Weights of a small mixture-of-experts language model, trained from scratch on English Wikipedia: 32 experts in each of 9 layers.
Below are experts of layer 2 (counted from 0) of a mixture-of-experts language model. Rows are named router (the router's row for the expert), down (a neuron's output weights, with its number) and show model dimensions 0-255. Each number is 50 + 12 x the weight over its row's rms, rounded and kept within 0 to 99.
After each expert's rows: "comes before" lists some tokens at least twice as common just after its tokens as in all text. This comes from a sample of Wikipedia text that the model never trained on. Tokens count by the router's weight.

# expert 12
router:42 58 36 49 43 43 64 36 45 57 46 73 50 56 52 53 36 57 38 53 45 40 54 49 56 41 48 75 44 59 57 48 68 47 67 64 41 30 36 44 26 52 53 48 56 43 40 65 43 48 60 42 42 61 32 51 72 44 43 48 53 75 58 52 38 31 76 68 52 50 58 45 84 36 57 73 33 42 53 47 53 42 37 60 52 48 54 65 39 53 47 64 64 51 73 63 51 55 41 50 51 48 49 55 58 67 45 71 51 63 72 56 46 29 48 51 44 48 57 43 49 43 65 32 51 24 47 60 69 42 49 47 31 46 34 48 62 62 51 47 52 62 56 55 61 43 44 51 43 33 29 62 43 48 46 31 36 48 65 33 55 55 70 32 54 48 43 33 62 53 66 36 59 46 53 58 43 54 38 38 78 32 60 73 39 56 49 44 35 60 48 74 42 54 53 36 41 80 29 44 55 43 37 40 37 37 25 46 50 40 53 47 47 50 59 55 54 27 63 28 56 29 47 36 41 36 75 56 58 41 32 56 58 42 21 29 37 42 55 41 54 55 44 53 50 53 58 53 64 52 79 48 17 60 65 42
down0:58 60 34 55 58 53 33 51 55 51 51 41 39 60 82 49 57 42 39 37 45 68 73 52 45 61 41 55 54 61 55 60 62 39 50 53 61 53 42 49 37 60 61 63 45 45 67 63 40 44 62 28 55 37 41 61 64 32 39 47 33 59 26 26 55 48 52 24 66 56 58 47 54 42 48 70 65 50 48 47 64 61 47 59 36 42 72 37 49 53 24 33 48 43 36 30 61 54 46 50 46 73 49 57 27 60 57 69 60 66 48 46 40 51 71 53 54 41 68 49 60 46 60 58 51 61 46 53 52 75 44 47 69 52 41 84 52 39 57 34 53 36 61 35 54 48 52 41 38 39 37 60 26 73 72 58 57 42 50 41 53 56 69 61 56 60 35 40 15 74 51 62 54 43 57 53 59 63 54 62 52 42 40 54 65 43 38 43 54 51 61 59 40 48 54 49 42 32 72 37 19 44 51 29 43 46 65 27 54 67 53 56 62 61 50 78 61 50 50 45 42 48 68 51 39 48 53 62 48 68 32 33 38 60 56 54 60 62 54 33 53 41 54 53 45 74 58 68 58 36 45 40 48 65 27 48
down1:40 43 56 42 45 32 51 58 47 57 47 41 49 49 32 42 56 40 62 29 80 53 38 50 35 53 40 47 59 47 42 62 66 47 58 48 52 34 47 45 44 47 62 52 62 39 31 50 49 72 38 50 47 49 59 50 55 36 54 42 38 48 49 59 80 41 64 73 53 49 45 55 56 39 29 66 41 48 42 61 57 57 49 49 52 43 35 49 58 43 26 43 31 46 32 16 71 56 33 49 42 36 46 64 45 21 59 55 59 61 55 38 52 49 46 67 60 24 41 26 66 32 36 58 45 38 61 64 28 52 29 74 41 60 27 53 58 39 49 55 65 38 43 37 75 54 36 35 53 76 58 41 46 68 58 52 66 35 51 51 30 23 38 44 65 48 60 52 63 23 56 57 68 46 27 54 43 76 63 57 30 56 65 55 54 56 71 21 48 51 52 32 50 44 54 74 49 40 64 51 52 32 43 69 56 51 61 56 45 43 53 30 49 43 44 50 66 43 59 55 43 50 46 50 34 36 44 49 57 59 34 46 65 44 44 45 54 40 67 51 58 56 58 56 49 41 58 46 61 45 76 57 37 63 62 42
comes before: " the", " a", " his", " an", " their", " its"

# expert 24
router:49 61 78 47 63 47 64 76 59 64 43 52 33 23 47 40 58 43 65 54 58 54 56 75 58 27 32 36 41 50 29 62 37 85 56 44 45 68 43 64 53 50 34 34 61 60 42 67 53 21 47 44 63 58 59 64 48 53 40 42 63 44 52 44 48 48 38 54 47 33 29 44 67 61 39 48 41 66 52 67 47 38 41 52 26 57 50 52 43 62 50 50 56 27 70 43 49 33 33 45 50 63 43 56 52 69 79 58 63 56 53 48 49 47 55 39 54 67 54 61 47 55 63 60 56 48 61 51 43 65 50 72 62 49 47 33 45 30 51 57 55 39 27 41 48 59 54 61 71 40 25 40 50 68 43 33 45 53 47 34 42 56 48 39 56 56 43 36 57 60 45 57 45 25 33 33 63 42 55 34 40 47 66 56 56 31 55 46 46 67 53 60 48 42 47 43 40 73 51 47 64 63 75 53 71 45 64 40 62 40 29 53 57 54 56 43 38 57 61 65 41 82 60 65 42 57 60 45 60 37 32 62 40 56 64 51 60 53 56 62 37 27 56 60 44 32 33 56 42 53 72 37 47 51 38 49
down0:65 52 36 57 45 63 62 67 53 48 44 40 65 43 61 72 57 51 73 50 52 50 50 39 49 47 24 47 42 56 45 29 43 53 49 39 58 60 36 45 34 47 31 53 45 47 51 55 48 34 43 55 49 35 63 70 42 62 53 41 34 37 55 62 35 11 60 42 44 38 41 52 58 40 56 66 30 51 68 60 50 43 48 37 42 41 58 75 52 34 53 24 60 67 45 56 48 32 58 51 47 49 52 82 69 39 51 41 46 40 52 42 46 51 44 49 54 43 57 50 46 34 48 51 75 39 46 52 55 61 47 58 36 62 71 60 30 59 54 34 42 70 62 56 44 62 23 59 51 67 56 65 58 52 53 58 49 47 58 34 55 51 19 69 39 59 29 60 68 42 41 30 62 59 75 53 40 49 83 49 74 43 50 47 24 58 23 43 49 50 49 66 34 60 51 70 47 41 43 34 74 47 51 20 41 49 61 48 53 66 47 49 55 39 35 48 23 28 55 49 65 48 54 41 50 62 60 32 47 48 45 38 53 45 48 49 70 41 66 35 55 48 42 60 48 55 37 42 43 28 40 42 38 48 37 50
down1:80 66 68 45 59 54 43 59 45 32 46 51 26 50 35 51 71 47 38 44 47 56 69 51 54 65 40 40 51 60 31 52 63 86 54 73 58 52 39 66 44 45 36 43 39 49 31 40 42 33 50 39 60 66 58 55 61 54 25 42 66 41 42 49 24 44 50 39 39 58 51 66 61 52 37 71 55 54 52 43 42 57 44 50 41 42 48 38 57 39 50 61 47 54 43 63 55 63 45 47 52 69 62 63 39 33 40 47 37 38 45 24 42 59 66 57 62 46 55 60 48 57 61 62 70 48 58 49 34 50 56 50 47 65 43 49 59 34 76 67 46 32 66 70 46 78 62 44 48 70 71 37 35 43 41 29 44 48 52 50 23 47 32 49 58 62 30 38 41 34 36 64 34 35 36 66 26 45 37 52 59 68 52 47 47 52 37 77 62 52 51 47 36 49 51 51 31 74 63 58 44 34 62 58 52 47 48 60 49 52 47 41 72 39 63 39 70 50 43 34 45 35 60 52 68 51 56 33 44 63 65 61 61 62 58 41 63 55 59 68 40 53 42 54 58 70 55 65 67 42 60 50 46 66 49 38
comes before: "\n", " |", " (", " =", " is", " "

# expert 26
router:60 68 42 42 43 58 60 60 44 30 59 36 64 52 55 61 49 64 60 54 37 70 51 87 49 39 28 51 37 49 49 56 36 33 51 35 72 36 52 62 48 63 45 51 64 32 38 54 53 56 38 59 64 71 65 68 63 38 40 69 56 32 42 49 52 31 56 55 40 43 43 48 50 63 58 34 44 52 53 54 55 39 68 39 62 53 73 31 59 18 57 61 43 47 71 51 51 39 41 48 50 48 52 64 54 38 42 39 51 39 38 39 48 24 31 68 44 60 48 49 33 50 34 46 58 90 42 52 47 57 47 56 46 64 42 62 49 51 60 67 39 46 42 62 55 57 62 45 36 60 47 35 37 57 38 65 41 53 61 57 39 39 30 62 65 42 66 35 42 46 74 34 50 66 51 55 42 67 44 49 46 46 48 54 71 34 67 64 57 34 68 65 34 51 69 60 46 33 62 62 57 47 60 45 43 58 57 57 64 57 57 70 73 50 34 43 43 66 38 66 62 64 45 53 61 45 58 59 48 37 42 37 60 60 35 55 75 59 33 46 74 39 60 42 40 36 48 72 53 40 56 72 65 58 38 43
down0:46 31 65 36 54 65 50 61 38 59 60 42 44 58 53 69 55 43 51 49 61 42 20 26 17 48 70 58 45 42 48 75 48 37 35 48 60 34 54 34 61 53 60 60 64 43 57 40 77 39 46 48 59 46 50 48 31 54 59 57 65 63 45 51 20 62 24 43 57 43 61 51 55 35 65 54 47 45 54 61 60 33 55 40 48 62 85 46 45 60 37 51 52 60 63 50 60 39 48 33 37 54 51 51 46 51 62 40 31 60 49 59 54 53 31 53 34 42 42 80 36 42 54 41 37 46 48 52 32 43 70 63 59 50 30 76 75 57 46 60 61 50 57 55 49 43 70 31 53 43 49 57 61 52 44 28 49 38 42 42 78 59 51 50 42 79 51 69 31 43 61 67 56 65 61 52 45 67 49 59 46 44 48 34 44 25 53 32 62 63 45 54 43 50 13 56 43 72 43 39 56 57 46 23 65 72 49 26 51 41 44 46 41 57 52 40 49 56 51 44 52 27 54 46 44 56 46 51 51 51 62 46 58 57 49 44 40 71 50 30 48 44 43 58 51 52 36 33 34 50 45 50 52 54 38 34
down1:55 42 55 49 48 56 57 58 38 55 61 50 31 60 14 57 40 40 71 46 48 51 54 42 57 49 54 33 45 77 43 42 34 44 56 46 39 53 76 55 51 37 55 54 51 53 55 70 62 56 40 60 55 54 70 37 41 57 57 56 36 53 47 27 60 37 43 40 48 57 63 39 50 48 69 25 50 53 58 60 46 37 34 41 32 46 58 54 50 54 59 51 47 58 58 56 40 30 67 71 38 65 45 31 59 56 42 42 57 39 45 67 71 70 57 42 45 48 63 53 40 60 68 60 40 62 41 51 41 57 40 66 56 41 50 44 52 59 55 43 52 28 46 52 38 31 38 32 60 46 25 42 45 43 42 50 53 83 62 35 44 65 64 24 71 53 51 81 34 53 59 58 53 32 43 52 38 55 54 65 82 74 54 39 34 34 55 55 55 50 62 62 37 62 46 18 63 66 44 48 57 39 46 75 26 38 31 38 33 60 38 55 56 37 61 48 43 51 45 50 78 53 55 52 67 48 55 69 49 47 65 56 51 60 49 49 49 68 36 43 74 42 62 51 48 53 34 49 25 44 39 42 64 31 59 48
comes before: " |", ";", ")", "–", "/", "S"

# expert 1
router:55 52 47 47 62 34 52 61 65 48 27 62 60 40 34 66 32 53 49 57 54 46 36 58 41 32 56 63 32 64 63 44 49 42 58 72 51 51 75 60 47 26 51 37 49 50 72 51 44 60 58 66 61 48 37 47 55 48 55 45 69 57 54 55 44 51 56 44 59 50 30 51 51 41 42 45 50 52 49 71 32 85 50 38 52 53 48 55 60 56 54 41 43 25 41 19 53 63 64 44 77 38 55 37 71 36 46 49 62 42 63 27 45 32 69 42 51 59 52 46 35 58 53 78 59 34 56 60 18 55 43 46 50 56 50 63 52 65 42 48 47 48 60 70 38 33 58 58 43 75 45 55 53 43 46 53 55 48 73 55 50 41 46 67 53 81 32 30 55 58 32 23 49 57 61 50 42 40 67 42 39 36 53 43 38 49 42 53 66 54 50 47 51 65 38 69 45 70 52 43 40 48 44 67 64 30 76 54 60 39 58 56 27 34 69 45 50 25 55 35 30 37 46 40 61 46 51 47 53 37 56 52 46 61 36 61 76 39 54 51 55 43 47 54 69 34 28 63 36 69 44 60 46 53 56 41
down0:31 49 54 57 63 51 53 52 38 51 69 29 58 39 99 40 49 48 52 52 55 55 49 55 65 59 34 65 55 49 48 49 50 66 43 42 44 43 43 43 48 52 38 49 43 54 57 53 42 46 39 41 48 60 47 68 43 46 57 72 37 75 40 38 56 35 79 46 39 33 43 60 54 43 48 59 53 52 40 29 61 51 41 37 58 57 37 42 25 57 41 34 71 57 48 40 55 41 44 41 63 55 45 77 38 58 48 49 57 51 49 31 62 58 46 46 66 51 38 42 62 60 35 56 51 57 36 57 66 50 50 46 47 54 51 42 51 52 56 54 50 40 40 38 56 56 64 50 44 47 44 48 54 49 39 41 39 47 51 37 54 54 60 66 42 49 64 45 54 55 65 47 30 46 57 47 49 52 40 50 61 49 44 20 24 55 42 51 10 40 28 57 54 57 58 65 64 22 53 44 42 35 63 00 62 45 53 64 53 50 66 38 54 43 41 29 56 66 54 54 47 56 56 46 57 41 49 66 45 61 50 54 64 44 74 58 49 53 66 53 49 70 59 70 20 59 50 24 57 71 56 44 52 66 61 38
down1:55 55 45 46 57 35 46 57 68 51 54 68 46 73 28 44 66 44 51 40 32 71 72 36 35 46 54 29 38 38 27 62 32 48 68 60 49 71 46 65 37 60 55 57 33 46 44 56 42 65 52 41 44 47 53 50 68 47 37 50 49 48 45 36 45 68 46 50 62 46 52 45 48 34 40 36 38 34 54 51 52 51 31 41 48 61 48 61 37 26 55 26 33 60 42 41 59 51 49 50 30 54 58 49 51 54 57 75 43 50 55 45 55 50 54 37 62 86 41 53 64 46 44 47 32 54 48 58 49 65 73 40 64 38 44 38 59 40 66 47 41 33 39 54 46 45 43 48 47 42 45 52 51 41 74 47 41 47 52 53 42 45 52 58 48 48 68 41 28 50 46 52 66 52 50 35 63 39 58 46 32 27 62 45 53 49 55 71 67 45 56 53 78 52 31 24 43 40 80 40 43 42 69 68 50 51 69 46 55 49 34 63 45 63 40 59 48 42 38 30 76 59 55 66 56 39 60 78 32 65 58 41 59 61 79 29 46 62 43 33 44 50 64 55 52 59 74 68 33 39 66 53 49 36 62 67
comes before: "\n", " ", " 0", " 1", " 2", " 3"

# expert 18
router:50 44 37 53 37 26 55 48 52 48 70 38 35 45 43 23 71 51 50 45 72 43 43 46 29 46 55 27 73 33 50 26 45 30 39 43 55 50 81 83 39 52 75 45 44 61 61 69 50 56 41 32 44 57 51 42 48 49 38 61 68 40 55 53 40 68 53 59 39 24 49 41 49 37 61 54 25 58 65 37 58 49 61 45 74 60 57 46 64 58 43 55 44 52 48 34 41 71 43 51 37 48 57 49 48 49 69 76 58 32 54 62 47 54 62 45 65 50 32 72 56 49 43 66 59 64 59 62 34 71 33 49 45 51 47 35 45 40 45 58 55 40 66 38 40 47 67 43 44 68 50 57 50 23 71 50 49 60 60 48 47 46 47 52 60 48 44 54 39 54 48 68 37 36 48 65 35 70 38 65 68 60 57 56 60 51 66 54 60 53 61 67 57 41 34 54 42 55 58 70 57 44 57 38 36 38 43 52 51 29 54 63 58 76 61 43 42 42 51 46 49 65 38 63 50 63 54 33 51 56 56 64 50 56 62 53 26 62 64 42 43 37 34 67 55 41 39 50 61 53 55 74 71 67 63 29
down0:72 40 53 27 30 56 60 58 37 47 41 53 44 72 48 52 18 67 45 54 37 42 65 40 38 47 51 23 28 60 52 65 42 32 50 20 22 68 41 53 53 54 46 53 48 64 70 63 56 55 43 31 45 41 51 59 62 35 52 51 30 62 61 33 37 50 61 65 60 47 52 50 60 38 28 38 49 54 50 38 32 43 32 46 48 48 65 53 44 54 53 69 58 56 46 48 89 39 71 47 51 53 56 51 56 52 47 40 49 69 36 40 43 55 57 67 52 39 34 38 47 64 36 42 62 25 22 42 47 48 68 56 49 52 55 72 43 62 71 58 54 43 59 72 31 64 55 49 28 38 50 37 36 60 41 32 54 49 36 67 54 62 65 53 32 57 54 28 80 42 63 57 55 30 56 41 57 52 39 43 64 46 57 32 44 56 55 51 58 52 43 64 37 45 48 47 34 69 53 40 46 39 57 47 57 49 42 36 44 64 41 57 28 54 59 68 41 52 53 43 39 71 49 60 36 47 33 58 48 70 29 58 50 54 53 50 53 41 46 30 31 53 46 63 74 50 39 40 39 56 36 51 35 52 48 45
down1:65 49 45 46 53 63 66 68 52 53 52 52 34 74 99 45 56 64 54 63 41 67 45 57 45 52 53 48 39 48 30 32 32 51 53 28 31 61 30 46 59 27 37 54 62 47 46 25 51 35 60 32 60 51 48 46 57 58 53 81 66 32 51 55 63 48 48 44 42 61 59 51 46 59 56 54 43 32 45 57 64 48 35 57 41 49 40 56 58 36 49 54 55 49 64 32 34 50 37 55 34 57 66 52 35 27 46 50 64 37 50 76 47 55 52 41 51 58 60 54 38 52 43 57 38 64 41 47 66 45 73 65 45 62 39 52 42 68 57 60 41 40 36 32 48 58 49 61 75 61 51 63 71 41 55 41 37 57 64 45 57 50 59 59 55 45 47 40 29 43 53 51 44 69 59 68 42 38 51 53 44 60 47 54 48 48 61 56 44 53 40 55 42 56 23 63 40 52 38 53 62 33 53 32 52 31 28 47 41 55 53 89 55 17 52 68 42 40 44 46 57 76 26 53 62 58 45 58 41 62 72 83 52 48 57 62 48 62 45 48 37 58 47 46 42 57 54 46 59 59 52 51 27 44 43 47
comes before: " |", ",", ".", " (", ")", " in"

# expert 21
router:63 32 68 51 49 43 55 48 65 59 61 57 52 45 27 41 56 60 55 46 54 49 60 38 41 38 57 40 43 71 54 48 54 37 42 65 64 50 59 30 54 39 55 52 61 37 39 52 42 43 38 40 60 54 44 40 57 34 37 70 56 62 50 60 63 51 50 57 45 54 48 46 30 49 62 55 34 56 31 35 30 39 48 73 66 57 68 67 50 54 51 68 50 50 16 33 50 59 47 39 35 38 39 42 53 44 61 34 64 42 39 59 61 45 45 70 35 37 66 46 37 58 46 41 61 71 41 56 28 41 51 42 48 51 65 38 52 53 54 42 49 33 63 48 38 51 61 46 26 50 74 57 51 53 77 60 56 49 60 59 60 50 68 68 51 40 46 47 32 32 24 50 43 36 35 47 43 63 43 63 53 54 47 41 34 29 65 68 42 64 43 54 69 68 50 50 58 50 49 51 57 48 37 49 30 46 29 40 51 53 50 25 40 45 40 37 47 50 41 53 70 68 44 45 43 56 25 62 49 70 47 58 81 69 46 47 17 40 58 23 58 33 56 19 61 55 61 54 78 35 46 49 66 54 69 40
down0:36 48 38 44 50 43 41 37 32 55 57 42 35 43 33 55 65 44 39 59 66 36 45 54 44 59 57 54 35 47 43 54 27 48 41 60 41 47 40 55 62 58 73 52 55 68 44 27 69 50 53 52 33 75 18 47 60 36 56 53 57 41 48 55 40 49 60 35 55 42 42 44 55 54 66 61 44 35 64 58 39 44 36 53 47 35 61 71 57 70 59 47 32 35 51 40 32 35 56 64 13 38 46 63 54 28 53 50 55 37 56 48 37 59 58 71 44 48 49 34 68 57 59 54 57 71 71 44 41 33 59 70 53 46 47 40 44 45 47 49 54 57 60 50 34 58 75 37 54 39 63 57 52 75 51 36 54 62 45 65 61 49 53 40 49 51 48 66 65 44 30 78 51 24 28 48 25 69 56 43 55 54 39 49 48 47 43 53 27 43 39 53 59 71 53 58 30 22 51 56 60 37 52 29 49 33 52 42 58 45 40 26 46 53 39 51 46 59 71 48 61 51 32 62 39 64 59 44 49 49 63 57 51 56 48 32 43 52 71 33 44 44 58 64 43 40 68 46 60 73 61 45 29 75 60 36
down1:38 69 29 40 58 77 51 56 53 42 51 33 59 38 60 54 68 62 45 28 55 48 47 28 27 45 37 38 59 37 42 40 39 52 53 31 59 44 45 43 26 57 55 59 41 55 53 36 43 64 39 31 51 67 41 43 61 57 48 51 49 42 40 44 31 60 44 43 35 59 34 35 54 49 67 63 56 39 39 61 56 46 56 23 67 41 53 57 55 50 63 59 55 46 46 74 49 68 43 58 46 52 29 60 38 64 57 41 56 37 52 36 43 56 63 37 53 73 58 56 59 51 74 51 37 36 49 47 51 48 50 49 49 45 22 48 47 44 62 50 41 60 41 39 41 67 60 45 50 62 60 53 26 37 52 45 63 30 71 52 34 48 46 52 39 70 61 53 54 63 52 53 50 65 29 66 42 15 52 57 58 65 27 46 56 41 39 34 39 64 67 70 47 51 46 32 39 48 44 55 65 49 63 51 51 71 56 39 60 52 32 55 46 68 50 78 37 59 42 46 72 57 64 55 42 43 63 45 34 60 64 50 57 51 64 55 78 78 20 55 55 40 27 61 62 49 41 32 50 61 58 71 54 59 61 58
comes before: ",", "–", " |", ".", ")", "th"

# expert 2
router:25 48 63 32 73 51 54 52 45 52 35 40 73 31 55 45 48 52 59 50 40 45 33 62 57 53 62 43 55 47 41 42 36 10 51 52 36 47 35 36 54 61 73 70 51 52 57 65 55 45 63 46 58 31 55 41 31 48 60 37 35 55 34 66 31 62 52 42 23 43 64 60 68 56 52 49 53 42 61 37 49 73 48 59 41 38 54 50 42 46 71 59 53 58 56 63 53 45 42 57 66 55 47 58 27 47 50 58 60 59 31 84 47 30 53 54 54 58 50 39 47 51 58 24 33 48 46 55 52 30 31 53 32 34 60 37 55 60 66 46 53 63 33 26 61 74 56 39 38 41 57 59 52 39 47 34 52 43 49 56 56 49 58 44 40 31 51 70 50 63 51 64 59 49 58 56 69 43 38 38 76 36 35 45 44 50 40 47 70 58 45 55 65 50 35 50 68 68 59 46 56 63 43 38 36 43 25 27 46 44 42 40 31 55 62 54 56 40 36 42 44 54 66 47 45 31 43 50 44 62 45 43 57 44 64 52 18 55 68 60 67 76 39 65 55 43 61 40 58 28 36 45 47 54 58 39
down0:45 57 68 40 40 43 34 44 49 31 45 32 49 60 75 30 51 58 42 43 40 37 66 54 38 51 58 61 50 32 53 41 45 46 44 53 58 81 37 35 52 54 38 47 53 50 55 60 41 52 58 56 49 44 54 31 56 55 57 53 43 51 34 39 49 44 40 17 53 78 55 64 50 40 39 56 50 34 62 42 61 64 56 48 55 58 52 29 50 42 46 39 45 44 52 38 59 52 40 55 29 82 47 47 50 32 69 44 47 63 24 49 39 60 48 36 51 40 39 43 57 34 38 80 50 92 35 75 48 57 47 43 62 39 35 57 38 48 42 48 62 31 41 54 53 42 54 43 51 29 64 40 36 44 73 34 28 55 53 61 46 52 70 37 34 42 48 49 39 35 66 61 57 39 56 62 57 48 71 46 60 53 34 46 51 34 44 41 43 71 46 50 46 20 69 46 63 18 45 41 47 60 29 54 42 28 49 50 60 72 50 69 58 48 56 53 59 52 33 72 53 35 65 39 53 50 46 61 59 57 53 61 57 48 46 40 44 41 51 60 59 57 71 76 47 61 50 61 55 34 45 35 56 73 46 46
down1:43 37 50 34 39 52 66 30 65 56 57 55 41 62 53 68 57 55 38 63 65 52 39 45 57 58 47 57 44 69 50 36 62 38 54 52 47 66 35 38 37 48 46 46 47 27 32 48 39 41 61 57 41 38 49 40 75 54 56 56 66 30 45 48 37 47 57 54 71 51 44 72 55 57 53 57 45 43 50 38 39 36 49 36 45 52 49 48 32 57 34 63 37 70 41 38 44 58 61 38 40 77 63 40 47 49 54 53 45 36 52 26 44 45 72 50 31 56 54 54 46 58 57 54 47 33 75 45 40 55 45 56 74 46 56 52 51 53 35 56 62 55 73 56 43 54 45 41 47 14 46 83 65 48 53 47 53 49 70 37 56 48 80 39 54 51 47 33 70 50 59 47 39 50 42 54 59 41 53 45 57 30 49 52 50 15 40 50 64 37 52 64 55 43 58 54 42 75 46 60 51 66 62 73 37 31 42 56 37 52 77 55 52 44 63 39 51 62 69 56 65 36 65 24 55 56 58 63 32 42 57 43 46 45 44 66 72 51 43 59 15 15 23 38 40 55 53 50 53 51 56 33 45 42 50 49
comes before: " to", " in", " by", " of", " the", " that"

# expert 3
router:44 59 49 48 69 44 40 46 34 62 43 50 70 50 27 58 55 39 40 51 49 56 63 46 42 52 60 62 82 49 52 44 40 31 47 62 53 64 40 41 54 41 49 43 57 58 64 47 39 43 30 63 39 44 56 31 42 29 29 53 54 59 39 73 48 58 69 47 26 50 59 48 48 31 50 57 61 31 72 50 41 52 61 56 35 53 60 55 59 57 41 62 71 67 44 89 48 60 71 65 46 57 35 51 59 44 63 48 51 67 39 54 59 53 51 43 60 39 44 62 38 51 59 58 43 73 46 36 45 60 36 60 55 35 41 40 59 59 60 47 34 58 56 49 47 35 32 62 22 68 38 35 47 55 34 59 50 67 73 55 58 64 53 35 37 77 56 56 65 66 43 48 41 62 57 51 54 39 56 63 38 49 40 42 69 42 46 50 50 54 22 64 39 52 53 28 59 22 46 71 58 24 45 47 68 60 35 41 37 49 46 21 53 49 64 38 57 55 58 53 45 51 48 47 45 67 67 69 60 62 58 27 47 35 47 50 54 62 40 61 51 26 55 42 35 40 49 29 58 69 58 43 33 37 66 53
down0:51 36 56 41 41 24 50 51 60 58 39 58 47 44 00 59 39 42 47 40 48 61 65 53 45 60 39 52 66 43 58 54 50 57 45 43 46 49 49 33 56 63 41 44 58 55 34 66 58 58 45 39 45 55 63 61 44 42 34 46 57 33 38 51 50 46 47 47 56 32 54 54 45 54 34 43 36 54 26 35 51 61 50 56 56 54 57 39 43 60 54 50 57 46 51 46 55 60 78 51 65 52 43 54 53 43 49 57 46 63 41 45 54 59 51 53 56 37 49 64 47 55 41 48 51 77 52 40 45 66 50 43 64 46 44 49 59 52 63 45 72 48 43 43 48 50 54 51 59 48 40 45 47 56 37 76 42 54 64 54 48 52 48 21 42 80 38 66 61 47 53 51 43 45 43 59 62 52 53 44 61 56 44 55 40 57 46 47 61 45 37 57 70 49 43 46 47 00 55 45 41 54 54 99 27 62 40 33 53 44 48 56 45 63 53 52 38 54 49 68 53 53 75 50 56 53 44 54 60 49 50 51 33 34 47 54 51 46 45 45 62 54 54 31 47 55 65 53 43 38 50 55 61 45 49 58
down1:47 51 45 51 46 41 54 46 61 50 44 59 30 43 70 40 28 55 63 49 50 48 49 64 48 57 46 67 58 59 42 56 17 49 24 53 68 47 67 40 66 52 40 46 55 30 44 62 06 39 64 50 49 50 37 65 47 39 55 60 61 54 46 59 52 48 38 73 50 41 41 53 54 54 42 53 27 52 48 57 63 65 50 62 59 54 33 59 46 49 40 55 64 54 32 57 41 41 37 46 50 63 51 25 62 43 50 60 42 60 46 49 72 55 53 43 67 53 55 58 32 65 20 48 74 73 40 35 57 52 54 52 49 25 56 48 57 47 45 60 54 52 51 49 49 52 54 45 41 50 73 66 47 29 34 59 54 48 41 31 44 41 61 61 68 33 35 54 37 60 34 60 40 36 63 55 66 51 43 70 57 41 86 70 64 53 65 64 43 55 53 37 49 39 57 30 65 31 43 36 70 36 60 23 43 63 47 37 49 43 33 51 39 45 50 45 52 39 50 48 61 51 35 54 62 44 49 44 38 06 52 44 49 47 39 51 51 49 57 70 59 51 62 50 53 46 70 55 65 38 60 77 66 50 55 29
comes before: "\n", "-", "|", " The", "==", "The"

# expert 6
router:49 43 55 56 60 62 62 63 47 55 51 59 51 45 31 53 39 58 62 73 49 48 59 50 60 39 57 43 36 58 50 36 22 21 48 57 56 54 37 54 49 35 40 53 63 43 36 70 54 36 26 33 58 75 57 40 39 59 31 41 30 56 66 42 67 61 59 55 46 53 40 63 29 52 70 54 42 64 52 52 27 37 56 36 37 70 57 47 22 41 55 51 56 47 41 43 41 49 57 44 48 46 61 51 64 44 55 60 49 28 49 34 50 36 35 42 50 77 22 47 35 41 31 46 34 68 60 53 32 63 57 36 62 47 56 41 52 35 50 40 68 28 28 52 39 51 55 71 68 55 46 59 76 39 41 68 46 44 55 62 61 52 51 54 49 42 68 31 45 46 30 56 32 61 46 52 32 59 20 47 67 56 45 45 36 52 47 49 40 58 50 56 57 52 34 56 56 54 45 52 51 60 50 42 39 44 65 37 44 54 40 54 27 60 57 43 56 47 25 48 68 79 53 62 49 38 52 62 23 59 48 50 46 59 43 55 58 44 64 28 63 57 37 51 44 43 30 68 51 26 68 42 67 68 73 47
down0:51 55 49 45 61 57 38 36 48 42 47 44 38 60 71 70 31 48 41 38 44 41 51 44 59 56 40 20 62 46 46 47 51 41 54 50 59 44 52 44 41 48 20 53 49 47 68 38 31 65 55 63 38 49 47 46 39 31 56 42 50 32 54 29 50 42 53 39 33 70 30 64 58 64 53 42 60 55 69 24 61 57 61 59 64 64 43 42 38 50 39 49 59 16 30 66 55 52 55 47 38 61 38 47 66 55 39 60 54 69 57 65 62 61 27 45 49 32 47 48 65 52 40 56 47 61 33 52 48 42 58 64 65 29 48 44 59 45 31 65 35 61 47 41 53 36 51 38 42 41 37 34 52 58 65 43 57 60 51 58 53 49 58 49 40 52 37 44 50 57 39 70 56 59 47 68 59 62 59 60 44 40 35 68 87 35 43 49 45 42 68 66 54 51 23 39 75 45 76 56 63 53 51 42 67 36 38 62 46 39 71 50 49 41 71 50 50 96 69 35 32 25 61 67 65 60 54 30 55 53 62 42 42 45 59 45 55 55 33 58 46 48 52 47 51 54 50 59 67 38 56 63 51 60 50 67
down1:65 39 44 53 36 33 71 69 46 70 39 43 67 46 19 52 58 70 53 44 67 76 51 50 37 44 30 61 49 51 40 44 38 47 41 37 68 26 50 44 34 55 44 50 47 52 55 66 55 35 28 48 71 80 54 65 49 60 48 35 38 56 50 37 47 50 54 63 39 71 43 73 36 62 59 39 52 51 23 36 48 38 40 43 64 57 54 69 34 36 43 35 62 35 49 35 49 37 59 27 41 39 42 63 49 63 45 67 56 37 55 58 54 57 54 78 62 49 51 48 29 48 55 38 32 45 48 54 27 35 59 37 31 57 45 37 37 29 52 47 54 58 43 62 44 37 58 59 49 65 40 35 49 59 66 62 53 48 55 48 40 61 49 45 42 39 48 37 32 42 46 60 52 34 59 43 31 37 36 33 54 40 55 45 51 66 58 45 43 33 49 45 64 41 52 42 56 55 60 36 51 51 52 63 44 36 32 50 61 49 38 66 28 41 35 44 47 41 57 56 72 47 38 47 42 80 56 60 56 42 28 41 66 57 61 22 47 64 74 33 58 60 35 34 43 49 50 54 63 47 32 77 50 55 43 46
comes before: " |", ".", "–", "%", ";", ","